Weights of a small mixture-of-experts language model, trained from scratch on English Wikipedia.
Size: 19 layers, width 128, vocabulary 14415, 21.9M parameters.
Experts: 48 SwiGLU neurons an expert, a softmax router.
Training: a variant of Adam for the experts, 7322 steps.
Below are experts of layer 4 (counted from 0) of a mixture-of-experts language model. Rows are named gate (a neuron's input weights, with its number), up (a neuron's input weights, with its number), down (a neuron's output weights, with its number) and show model dimensions 0-63. Each number is 500 + 40 x the weight over its row's rms, rounded and kept within 0 to 999. Numbers have three digits each.
Before each expert's rows: a language model's description of what the expert responds to; "comes before" lists some tokens at least twice as common just after its tokens as in all text. This comes from a sample of Wikipedia text that the model never trained on. Tokens count by the router's weight.

# expert 16
What it handles: Digits inside table numbers and dates, and common given names starting names in lists (John, Edward, William, Robert), plus "one".
comes before: " |", "0", "5", "3", "6", "4"
gate0:585468506499492461458535487484530519560469513474498392487636553513508451515506489493503513525516555463456548444435527465436499489434577517480457504486524472503467517485518564530456464478478421
up0:478644454514517510490460518554500483504514539576526486462477503534471536462436502421552489522544452481510569522485496552614509532520439469516498463567368469518506469485472503592524477489495543
down0:543529499470455564512557514543517496475451539582437527476468519507520545507572509498470524470471451472512537502527528532555518504543462550521495488433376528531495527592496463548533496464497434
gate1:541432448463493491491451477470468498461462488528497434443522518506470561451492523481438476527510470551458458557465434431481602440547505533519525508525500441488486469489505557462512510486510471
up1:518564512437516497509486495560480500574548542472484545477479471459529527573498568529473574498512492492470432400468498478441479517543549512500564532548517526494512484581542531518456515474414499
down1:538456486538455475495474516474499392498515511561497393489466517520448447516547532531430414515511480485462554500440515529570510522529477537495501475493525529507499498510543447491474419478479561
gate2:495400552528467482430500540433470486429454507467506554492596498499472477494613431574511542462456419499472477519553513519559487492461529466557514426520536516562400457486530526524470456555458482
up2:486468442449569494569469430461533502565572463503453472495455484488418507453458569439564513470473548465493489568477531495516471495506497497561470536539513524547492420501485459463516468480495462
down2:515518446409531476563482463489506512475584519448454509447480484444473485423538452487520522444498577485508469472442497467535505508507493584471544584543482470513529510482520516473463513551511522
gate3:512544471484501517429543484518451527517496485451497537511408525480425468430510472463481465467511495446465553547562519498496461503511514512474471485448420516504483561454495541446492523509555438
up3:498499439422530460479468442483543512535482456545483542510517489510440510521512544463511447534520499443450536444489493570528475444460474530510433487531555529499489448546488550532498460479535591
down3:566531553470521514483516420524488545526606639450511487487486479525533513482444494430458503491572467537537491500542467498539536499520571501451428464545463548551511487474507562487496538470467570
gate4:483535528456510448475525507529419478541613501433481486504606530507483525466515498463535531438558541519485489536517512532460515495464541525518488554507509462509477466570485423409468488551533563
up4:480588523518552521453518560543510538422516457520530455541443474501548503434527469514466472479584553464530458523459470449459464502550547490496522511587496499432521514514481424445519557510495498
down4:477469508588515489511474476558523509478501580488592581517544487477438531522461472512523533496548446514449525470521537487501459508447576503513432524536481528501523554517593623493520528537539486
gate5:469485540540492468480467435490467526543500483534464539488517472475496512465484547538473530495476489517505447465485532506552417458488519471549581521519495541471470501449504534523534464493464464
up5:537529499471447496478523493521497512443468574463500503506471590501471476537500457532479509498509493499488518475472538582511587497452519494515509570502597469479529553455481513591555514509483449
down5:479469521382498462515560463540467425524517568513516467500445545568482464545459494551544512488572496524508516503535467519514487516483475413572557443579525517467500539497484466616461512553540464
gate6:495507494470480458510464488481500559525476520539482388518516479485463523512481399530541501473464501453469449487546513535446479522488477459401506444412466505555501543455507481554509483503557418
up6:551492564539464498516463461510570430544517572469511406506450546506488482513519459488562437574522508522417488533522463460456537436515461532483479505467475522503482541499490484510493527473562419
down6:527467523416473504421560579441511490492518561575514551450499495493537462465469483556435401588528494461543554517488524457516578477497499529506479484492514492482509487499538504439484558443510525

# expert 17
What it handles: Periods, colons and semicolons that end sentences or clauses, often after place names, plus decimal points and abbreviation dots like "Ep." and "35.8".
comes before: "\n", " The", "1", " He", "2", " In"
gate0:509533488501512495452510533422527507381478539499479427454503501491532488503487518467465472547480486513558479457475525534432635521544568454493504472512536443477424459583598463488563539492488499
up0:517470511536543484542514525434548494380458564529471486530483487528488523518432504506428468511477470529524462491496547475442578487542557435470530513493501472487422487571571536475540503542496526
down0:528536488512481462558481502558550501497554628530542514498453551578493508510445441488502544476631524502465483495531477549514451525471470507517502493505427507512553549511500491446481458492533539
gate1:475524484451544464444477530498422509546457508412506490527478507517488498524521526496439441508538508499408488520528602509543539515503552517575494484489490541478509538505540526490516476521487559
up1:444469547498524458524478492544521616473470528443482520549487497504427530497493543457485502482530484532546461529487461482524443576522550537493518543533432457497523517470596504503470483538479509
down1:475527460559513457434513500564513511471486525508537494578512466430546471547528494519515539509509476545461494523455421499566454481502500473457566505504520516497477579408525479595446478506519469
gate2:583476469481481450435515500478540470449519499537504576474545500456485576531549532491467526485509499505437496527502478475544530464511479542429484431491507467479539521483486437563503471511470551
up2:537554488449441506522498526507457526515502543521505460544442543461477499462523487487543495517466441472454470494496560598529587488458511493452533561481563494572506529518501468428556420475473518
down2:551456490447446522541493469437471490456595409527433484478512469477505485499456529453477449432482487577500551518512468497499527518496511528534488536503478540491525518498472541450459482513544456
gate3:510525426502532509505457527521558495545507564506507441432463511509467507497572507479538501476510440522507551542453456511513517485450484511485416533444570458517465418435431401463595557510481532
up3:494502466497531427465463537526571467630491515561484455433483498484504441487494490488592501463494446493524561564534473495516502500449492527551459558482522502455492475483470518492545533452587451
down3:437516471473545536467444530551549537547432493495493483504459476473486486517510498481587494455472426561513513485530427531510562400525508529488473537430509487500498569479545539561525464457528567
gate4:464424497481499560490545459510496453508467475505503556530510517491532393511549486546419563482496522534437475500516506469515517457501563502437483478462487569510470558520551454461582434513576485
up4:462441530540453528584519483461548536493440563556499475482473489525531494499401538434493525498475505535538499484556513484517453534503551467486493491524517417492527534549511427532565499536532546
down4:452493515446478480471540408512557480536486513449523429512475457529414465473503447552544582474568416484497527454488450627502456491475507518506527469508493454491501550432447491559457532557529553
gate5:457667466478584485433500538503544470502497460482528479498450502508504498478501525507484474501528512489474518517502472531490516499469459543593467539451551548526549443471432427487447569494487453
up5:447481492515518478526505506524532506590379581554504542438470471502545441534477516532480504514561500488523501473477501429541467508463484496486514470547498548531543668522463420453515518470547502
down5:538435544551501504557479463490517488489519545550473471520505519506572486506499482542512404479494549524473530534479485469536556483485487569488487484522499586546520536598556536454518442466498521
gate6:498510533498435394544445484493595551503530497488499445473466470458514405472495508463503518455446500508536470517453476520530498517506587510486475546522469448439424547471568510527521474495542515
up6:417551497517501518486521486567498612569521518483468518462466469482471479519513569468447507465441460531530446533431508494549440563501579506573484542518492497499508471449539489477566528472515519
down6:579462515489468567457519451506417479499528572449469528434474543534419554479462481512543468419540509477523488456498519506431555545467459502503514530527446513496549467559438555444494529518526519

# expert 34
What it handles: Spaces, digits and word starts opening table cells in election, sports and film tables, e.g. Feb in dates, 0 in 0.0.
comes before: "1", "2", "3", "4", "5", "6"
gate0:523485519394503505476466524450507543482492517501492446500440517474522473506516444432549541509512412518484568470624521477472489460505564496510540540502498554579448521489493442508484474504499522
up0:501509505515410483455449520473490560523449528541492470455493513464542414504514537496540477540520494561473413531512473492502424532549477530478473533475548442480498514488497511599435558455488544
down0:513520514479444532486454493583500466437489516508531550520516485490466393493546435548560488534516509403533516445437520500417509543514507520544452489412483556466510478490478503422504508565525522
gate1:537508479422419469518498499405511561511467441487538438499474480476512503438514536466504463481519455442422509589499519543578515469512447487481523559514494448595482537487503457587489610439477569
up1:549558526470492430472512474442447537515566498426515543476379525492516499495476575552483481514493578546549440489462490525565509516531539509529497530467549536520467521510463471520485549454566518
down1:440535490569481449488532488532430465491487436517618560442484518484539471537530440554481515566484523463471457520527512488480526426490463502488478572475522485491541534493501500493492497539466566
gate2:520566457514460474533571578509486529473497499482516518438449540545467446501509502501529464502514558478492449481575510568428507541518424443531492496458531566524505430507495579438431509515461477
up2:543493511529545504469478516472469572483502430500504537486589522507421504487516499467550620530490524489418583517456484536478534420492564544560506559494556472466538544497464517535513503489486506
down2:507489527486475518529532537527446571544551497492568489526465454541527460524547587496533493463419521452522493491454490494517458475489428425586488516494570517490451569508519423548534503459424454
gate3:534514537478420446502510507507528625518486512564537458516489502536490463535516478520464479524500478553503446470498511550605475515503520524467587490535513508536474548483534541505447473461490515
up3:545541528478527474463470512534545526451415505507574439522472511551496541487470510478521433544539461510455510504543557505463523517567448512525447507489499511469519513472556496568503487503549484
down3:515386482535491531555457521490493626488544484514507591490481428449495475520480531471540460502454503478506496466550536546526482444536501518554506496509522496505487492488466543516484452519521512
gate4:507478509445491470572473512532530565589581488505533460600411540498516518527510445448513516456520449521438444512547464469509485547420494545557577418522465607513503505467492540505489545576453521
up4:618484453537466413484436542458473479445445468515486594477538547521471526494510528583504489533489449481533474542446437537402472524498497476495544490519508502549463493499492503555513513469472489
down4:498436499492453495492550506429496495536508439554522507480489486468558568520426541498534480503568450433534518569489439491475477565500495485528493436524533493485492563469527514501543534494495536
gate5:479432490569497492441506463476583537527508532523574548512495549541448442479495484517525406512461504514553498493430501460471519490481461481515500488458554433449482439498603573543530517594466524
up5:465554517414470479533431551501486504456490373466466492444420501511581573511544528475455581470566490512443446519540467553555477488510561465467520540497484508531508501517519456429529496436495489
down5:512469477529477488514517523456462535547519441547472535502522491502538537560475478565471500569423446500469546501514487545552457502507524565537541421460467555513496517498504479561568494473511436
gate6:523466478513459509438519507486475455565509566521535518434557572499496470528456442480519494488603476496511521459578499450489546454464439478504446492608480499507542628494443473477595471519558540
up6:503547525557559482496448521487471498518530467466541434502544474498449587466469475500565475450505474497498522420526468542517585496517479501472492547496551486533484439512494569467483562489515520
down6:537517462522523496515531508447465490497522485512498567484527437486552572463508482473505439456515524523528524531453474395508541461552507553592516484479466528487492467470477460482541469412506566

# expert 6
What it handles: Digits 2–9 inside multi-digit numbers, mostly the later digits of years, dates, counts and table scores, e.g. 200|9, 19|4|9.
comes before: " |", "0", "7", "8", "5", "6"
gate0:448464489580482569514525455477444464529457479570504567494461511499475451512471508468462426429499540538510519498562511487521525475532471483453473527507491527515490514483510508521483442531496520
up0:562468526477512505552515536543514422507554573550486513500513511484390535560436441467477517518487540557497533470542523485490506454539485475537552472531499560503458548579485517480455387511568446
down0:503447548588517481519461571414416467559478517574499469492521472441467566589428509484507522473556470457467487475501540475476536550497487563509500498494574515518551457466549484519566490503471531
gate1:476543489474517443522408497495519493438545531488537498480474520512467581487445492444489489389454493518500450450494514500474475535541488503459538486528473503511469465514548449462497511503538489
up1:465504557531487500557519482466491443451492497554496538466511490528561509496506515506512524417494514492521497485511467495524497545546463543426456603505612449516492491503449491483429495513491491
down1:495516513511504463509577512518477569452462539478449508490512540464512454497583451458559472503508477463510455484481473535448483547526486550408497497459559512452442496546407469585516534481511492
gate2:429437544544530489461554459557489473484424498584476540493477504532509457562422519526523591517539550536471490526526540493541456438489486451575533495476610562470547526466536489529480482512553523
up2:424453490549484461496486430531455463475375497478514509525447510461493528496477557505503497464488458484503525511478527505466480465547562476545591482476556513496449548514454482579541497530549507
down2:539443502478433395534424464530512490545505467483535510534520498506505565463511459469511505456551542507469498528515444531530484549562486537468506469499480528513496442524448497471469451551508543
gate3:482536480453481471439519548570520493605482524493490526535503524509524479605571504532512552501489501438478509496506511474409471386480520505554454568392519515497485534516508484464521560492469525
up3:469542519504531562544564493469475483499502523462487509513518535526457527531503448480471480492477485499492498447488518507497523511522544455511478406466471498478499502488461482537567500509520411
down3:472556485472500503504454500445581496452471472460473544523524486499510491568511506481594539431517497507460561479470441551455449518497485483520471466497468509506452524545457459420479534543548487
gate4:528496504474531455549492503513473478515489522522491470509512517553424440488495511437552536441500508492486507470551444439559418566446471490496456437463529481506512459495515508500555451524503452
up4:507590527483511507543475462504505526460529518515460497506477507516525539550500512519506469561485576523471429561492514487535549446519489513506542638524536502521556495476613467508482501511474485
down4:488467450493487485620552504479521492508506489514533484576468582482454542541545521506533392585527529491535484472529445546492561477419451481536516525557487494518496426549485506474461582521478472
gate5:504444523446534506463469494462484537464539509508525482458488497543511470494491498533464500477399480560529459491465495498432435568540487463507618466513460536500522496479409503464486422495449447
up5:495507451466496497551438524462504485494509532613503444465509494557446459524520503480542521468448574484484461449473482436487500551549502475462509505474404528441539432441484532576475552481518518
down5:486480519491472526495559504465438548454470533482487472470564506433520553522557472455450502442548494504472491502585576498486476540519449488444481540489490486511515481504497483540464440536477511
gate6:565519464459549497538450505476460467479542523467533460494539569493517435494454523495530533561517535499492527527510518510496460462502490541493494572387558543464478550481535506479538520532511573
up6:423474520474493508547631466495495500490403472459529556533508456477460529496542535539440505533466539463465498523547502457500554484449502453402447431581382463506508450521526472545454486518518535
down6:544492512441538556518537511478552560522493491476508458536499476529456564513507474518445509501506578494435511478593523516508448367448460540551529466500397535487494511600451444518540544518529472

# expert 27
What it handles: Sports words and team names in sport articles and results tables, such as team, season, Cup, Rangers, games, goalkeeper.
comes before: " |", " (", " in", "'", ":", ";"
gate0:560515452457429501444533476525575533459478499517490470460472423450555551474459471512524443505500531517540476567449477505488535530469479551540452594517470426494555464479456547441490533441557542
up0:452486483465565468510450509557506496618471528543434560449520524494532438590472610582535497483551536498482504516532383473471460446515572528483459513525562510534499537478411461530469509508515448
down0:553492505560501535509551558481592510457518491577552413563513513531467524529510468544448454556509554535486466494481510499485501551490468479517491515538415560464546467577517487427481477493459525
gate1:519485516528459520495440500548543447478545424416483514440486462513490430530519437523511449506449510501523497558542486466578530560535428521560501524463491478443524539534424471509442561446527461
up1:508508529542515515480483481450512549461475435455535445453574510538572432520511499540498495516428503509502509556567506473555580532492422499523463504445465495534489545602529509454494476511495496
down1:535503501437428457454590503522443436599434567564540483457474501513431448508476523477508483466515448511509488408516508561466461493524540481466490535514449516500471436490513490543468513540513460
gate2:526558474593515555505530503569546458515491422525477477467509455447483533514428473467550457420468580503564523508506479438478556490505451562497495457502450495424520492430509475483499541440584504
up2:505528490468501498527470380514478537483490505483486483448515519487500513503469568455604500467484487469448503612489507601522507569511477490502485499491505451522487530506532476535536561482514498
down2:571431513523524514495515546495511481523487485537398568504500555475478530514549534462435532578538473540484510441482455528509484448575462502492456543436538440487550488545442582515470564559477464
gate3:508484500525527504450538481547452495511449517441502560489459529486478601491438502459523531532473548521505550513482496481498574465511512548533439500437543484554496592552474476454540556497548473
up3:503562502482462481545504537484531506479459480492484435511544439509469514538516473523446471453504548450501436523508495537442435568490516448485518502503475497457445441486527569505479463533490530
down3:497589452419568528462513484506539485565470524467542521513471492437483449454443450460514549539489519473499510516515582550542518487436529495592555502485520488504499515486504500449527525476527445
gate4:503540499474452528501424506482543474486486467527510392474492530524507488499477501562575477500494499414473538510536422472535507473459477427506489450574474483519536438531499578496396509491497473
up4:500491451485526520471460467547448488483553460480470458430509519480544506522490472529562423521472512447482532519506427470490542420472463540494448457533458426481537497540471527462444529444532473
down4:489526476433502510405511515488493542481527599511538459521508400488492451493544482470530472559520504527507499483464587537492502589496536430482491566420538512494500552480544542459524469462504527
gate5:517562519507454466452394519516570509524507468541484475446455426508466555489516490605570499445465487452519534517530446468455454486474539496518477469586450538506482468476528509459560497533500507
up5:485402548482479476533485473460464501540523625506586519554522501506461474476506504497507533585523457508451461431528468533534480481522505422475570510472475523525456534496456549532523468526500519
down5:498523501562502514498409486467527499488458530493439470477515511537551505500518506519525489465444506525513546473460441410465472397501509531467460394556433492520519497506481457549480544468435473
gate6:542575511471430481509470538451496454445514442449523456521512524471479540474479531634469516491507485477528505493502484480462484505500577533496486531579497555555516513420525507505503476531489511
up6:458479533516508510505498480561451487579537605522558532540491527572445464517550440494532520501472472537430455501492478530470470401431469492518500482455442508467448548520458521455514524515519390
down6:541582508582508484541549421469538480428502455504466464470494568583450519512466437461566524527459482535524504477513502481615546480484475453526481489477480512533481539509426476465518519514525494

# expert 11
What it handles: Column separator pipes in sports and results tables, plus equals signs and bars in LaTeX formulas and heading markers like ==.
comes before: " ", "\n", " —", " +", " −", " \""
gate0:547455526499484496565429537473531521545410518551493461477482584580464532459476523448483496487433490517491483507541584484478502516468520499487528463609541445547454509563480482484542437480526431
up0:505524524545535488527479504503537557466526462525519486483460499521516491505497491552516494545524512486496480506447431490475500471517463507462473579465523515486582442443435594461458576423465571
down0:496467514526476496543483509424500449508474536520450470520499458465522430530466543470499506501501568506490499521492479466525484509540535572553479511500561427478525451402464472501540460512469528
gate1:529473478499474496546508489432508524549469530485575469523519519578499513518510496511480549559512522534464512525531468524465474450506513528486559513505472413511433455537567533437500530515434558
up1:509540479507459513450544541430564526512587492495558406509488556506494544450498465471563544522522415506503528577477533486529507512499563536490440485487526465545462394508536504470565493488492538
down1:495555481505444519536546523485483497510553523468559496538491517480587569453480536514502518475558433475509527522442521449519559535530487544488503482563536490487492448455531476423475495463504422
gate2:496501472540501519438496538498550556504538482515483515489525492489452476483436500533570536545581483519538499530539421472501527502465374498489426534469505495539444445494479491508483532514462612
up2:467443525435479487547472464470491439446440532524537487479524512513470560531503403501436498466483504492445474536576530523480496519496550517495586458499510479463516534568507475475580479542501450
down2:471510528518484470527464522504514496496472495471534535462495435494560553511458573490510530570554523492526443430515584499567525487510482488475539500480624539505526467457469444542420506438492473
gate3:420525478558527497491504507499465431449480471438480502526493510444516471494500581517495496488412481494453505507576620474495557468417562456532523511480547525459499514591424501489490516490505491
up3:484492480483442544499490483488489526463462474489507524496486519383497497500512485502511487497459492475496494567549522481533516489441599418514550515577451469449466535549505528456524465492506579
down3:529461530495525499429478443448541514436522501443511524427517450495549504479449504496505524451446576460538504512424583523493537520487462463512509546481463477461557449484442464465489443491509549
gate4:515487518508478541522518503488490482467457463533472518456525486548581446482480450463523433502405493481468536588536574498447516477447522491463570485460505505509537481550481480444581562464451507
up4:517517520482474547502452485454527480431436491531467484513509498524456490535353525474498437428530516476506492539463562477448583546538493523497499527511516505508541543478488561508484453477545392
down4:499486567462512525438480424422503503426448518469483482468502489534485552557478515440479532438553551515510464519463480500553542600501507451573499520516524531468495576485441497469460457496527469
gate5:413477484512478470599494474490559503522469508467496464558501496472460506519474498463390463448486517467472463475538451493491517461535573531500568461558451551508481583529426526482507463567503483
up5:510504456498552569487531538538578453455457437464504534494552517443511477492549544482504500522507452445415483528493521590513440481487470486548455531475585473546538454477525485445584577454492543
down5:487530544508489524548478550470492457513527478517539485585510519453520431497493522536488483447538452527441527526445419513487500440568510514579463466542500471539503555457579540484506477534486546
gate6:468516507484550487515483516559567516506559541547523452564479504513512525515511454479512596515502454510454565526456481483501409488431527475503485370573514503529511524523478421552532397504501444
up6:436504496429543560502492471566534544533537448518532540514480467464553522501544431508463622516516486475456539525459528488498492528423492500507442451544530490508579432510494496519557418453533443
down6:486545456465475469492513415593462517452504410454471522532487504520542456537540456501524539494460477474459507572500444443473550560518509508506579469447493480509483470492502576547433529475437481

# expert 33
What it handles: The word in, as in "in Peru" and "Races in bold", and pipe separators in football league tables and election tables.
comes before: " ", " the", "|", " —", " −", " +"
gate0:458561498509541524505472515473566512486482501562479497502568565580575476572539515527451464576447504497554435446472538560504516493517427535406432555505489428450478504537547436571445560523549525
up0:438504571443520512515535472465494487535491505435482562523424460516521544522441507487476444516526508500480494487563511465391521458476477552514570534500468521476492472521531508499446496490507444
down0:533522476464494539536394493516500504449511579536452515518444530536546556465534552532478470519538496468468535458542521463477450503551503532509524512628493524527510493521434517491522470552494518
gate1:489449492460477494444452502463443516558439410529525569481434519528554482494539536514547526499566530506498532557563499463520584458534453524501586474534506513496486544523523513417524442513430415
up1:489537469442528489468435489502527450533485558479447476463494552463422536496501442539471548428428498476534494474456477483484492507517515485495423441442431465586479419516424529576526505471477543
down1:549519512486486469503465504542498492452548520577515464463502515495481512507506473514493438488552472484464486467552480478500491476478572487513526578452536514498519423491593467541527487454500578
gate2:498519522478522457481484503511460553512550516462543488469561489559488501486443564488515536596546577466467574440534552574488582484536513424451496509455448501533547535554477477494520529433447474
up2:523566554547519472461609453488447514514530566430460390602523541545507485453483478484443540479456544511492449525431453462499469524486537542538490516475500529511438474446595517502534462554513574
down2:506538510437465550455460501420443529452522471549426482521485526572567526458461452464429485595472573486491528487506523483494513576534481579463519495457470424507463452510573514511523546517474512
gate3:463542500452468548546521468519510493563548481488509434488539542531557536528486471546498525621520445444464496511443447548542540482437495487452538517450478487524546529484538481518515598573474457
up3:518533552498556513524506482521556507511523451469458516504524535506540480513560493467520464481520487530576493508453499496546458501496587530488553471482475471505511429538501519473554507543504543
down3:525505500561454501548532547445602532502487549462473444542484515503528501489481484501480464531432495542480492467523506514464484484500445489505434468509498443503622511570460542486529497555465472
gate4:507592520463487522467581520508468423511556567475442517447517455469477522527484531516505506501512480430527477513522481483430490460521553485441494497473512451484503524496511564540529532468569449
up4:429467475533503526526472550469457461574424500540502502473545534512497510520584477471550518505582458499468506510565506510524606500458481486520491508487499523502520533584422454482497464527473496
down4:431394504508515483461382494512522479470518574497570547514499439503485492580501512560464505456593473536521488519490520462477500504530471468505523497522471544551459533453517562515473453499541520
gate5:470417500566457523492495545484526504467477469561474572544493495493550462455531501476458457429432470573582607512513474485593447478485473479487481543505491455445455466470490460525505425488527533
up5:544624530471532504495509451481507489535539486430481510448530519484525485494529459522578498525525572485482472485485548461406577564514536506449482557453503458537493459546474523440532529472509458
down5:403432510595547524471506500434519569458438564542499499475477507504515463489443457437503464491498470549506510494483470493520471471537469484416539501457523520500499553511485457533469512440496527
gate6:533539508520481508457518503528471561510491456462473614482567471568528471507555566485479409491474508476469441495520593451453505455553512490460547498480496568471477479540369510457536467499476503
up6:521513553448532526566479466534506524533581503518543485486485423491507467499479494443516623503464467459525518447523486517569534540477458544479510506466497539496534516454501520459509490498442491
down6:523501495445491496487492557487484511505607494583480449501535504550509432534569478514535511485522485491477475491518530554485542455535470556439516516498486448511492488499555486531490503466512500

# expert 4
What it handles: Commas and "and" between list items, clauses and score sets (6–3, 6–3), plus for, to, by, dashes, slashes.
comes before: " the", " and", " a", " which", " but", " he"
gate0:483456497507508475571525562401437524502484498572455543504490460472437471509501546507531494478479489503486444516512521517496428429478473517458471571498509465562487435537446589501534480417527488
up0:481456500521458503364483456572562457531526506462492491521519530527500576515500459441514466463479532502493496543550500552502581576481492486555458465448526487467479550468534441462440442555482479
down0:459519497512437459507502441506474448513535539513502490497481521544526546491487422544521536550499484371520531559453464462437543464466447498468456450436534451514517517473510452521466463516553535
gate1:477460566495487475519518578520509524519481498491551530463528524563541495510523554506540559521493478496529503501528509486465503459517480479538510405526522479465496535533497407495577488579435502
up1:463532506454520460492463537476525500438517500512517509491496515520400450488465560489554452501479493476460477549560549537484580532501535514528492589390473518499454543535524521543470474508590532
down1:443483524551516483445483547532477459552455484451552570531470582500475500579501580510479522485517512556495491455452485503519533459453502434533508439484531507515462501519465378536539503482503498
gate2:555448434539504482598551560523563419464531516526481540443546481526531526466507536475495482460522515492537475453452440506520516478502500589451509460563470499505547492484495488509506570481459491
up2:561466458472444500467573473508546482525554533577482489484512489518502442562464531454531475506436516476447527515549546507522532502506429441449523498397548452492527568527539471538498436550527525
down2:569534472491585524432522547537393539521540488486488565539527518526522459485525507539484461568540467515547489473450501513518454528443513470537519498537494450517490503513501459527473548429455517
gate3:598560499467479569410550580543477417543475501522492512499504518556562447501537425477546561508470464511502506537443408496472467509463460517497459459405530512517488494463524502510420473446470484
up3:407443504508499465606458406440541530470527545477467506470483487462472522516459599503445470487524514479497498478601566491545554481502536502490558576567472486450502533492499532520568539586544540
down3:584539499453459495437517475469459460521455517490530577542519488471472435393578501433476557513464546506550479561531491526512500492505441445438507462484529539503480513477513545524515528438537436
gate4:390479456480500489462551526497457466518470561482509467448463512446498512561507526521572590527467520496513536476570498510476458457491451470437452503427529498479544459494405496490508540521569534
up4:518545498523469508522468551465417452551569486577436455519511544508512460480471518472519430477510474520497553540472557521579538465474497472469527456479470449468552476481528535492438529463543516
down4:438508498474470462546511558518500490475558394436508542529484481509494524455447523536527501511503467465501497560451491419503601456527503488512468472508525466451503509512528536422516535517492477
gate5:540468537558605535570492496467443528424442495489501537472496480540526526508545474501482551537531487504555516488537463485514532513566508558416603534404483498517496483499479504514459531538505475
up5:514520532504478497424490520474544506574575488531515480452483464426503451530472518523511446532491558485513472464495557469460590454513472490575480531506495516401534531409504519455440475487519506
down5:462475505474442454436524483571500465459551523553509542534488484506494516543475486492508495454457500428477458512491564454456481501474467465581441443479485522436514526521567509541511466506530509
gate6:477529450532507539534486487449606493466544517486491434509461554521478565396487534466477353490511501518571489454461487447525529535453487476416466500532429489485470483500460502503490496465528464
up6:518533480403572531570499491485539563473482506429509488505518482527556507471481384529585500442520504462501447537449474519449452501506505496552491525503466457495504451524470569485500454515574465
down6:462532545511531492450540507543466548476521537440528532552532555503515548463495494486524458556581517486498502497529472460457578468511483545534496455519485400523485515508518546517540512556498408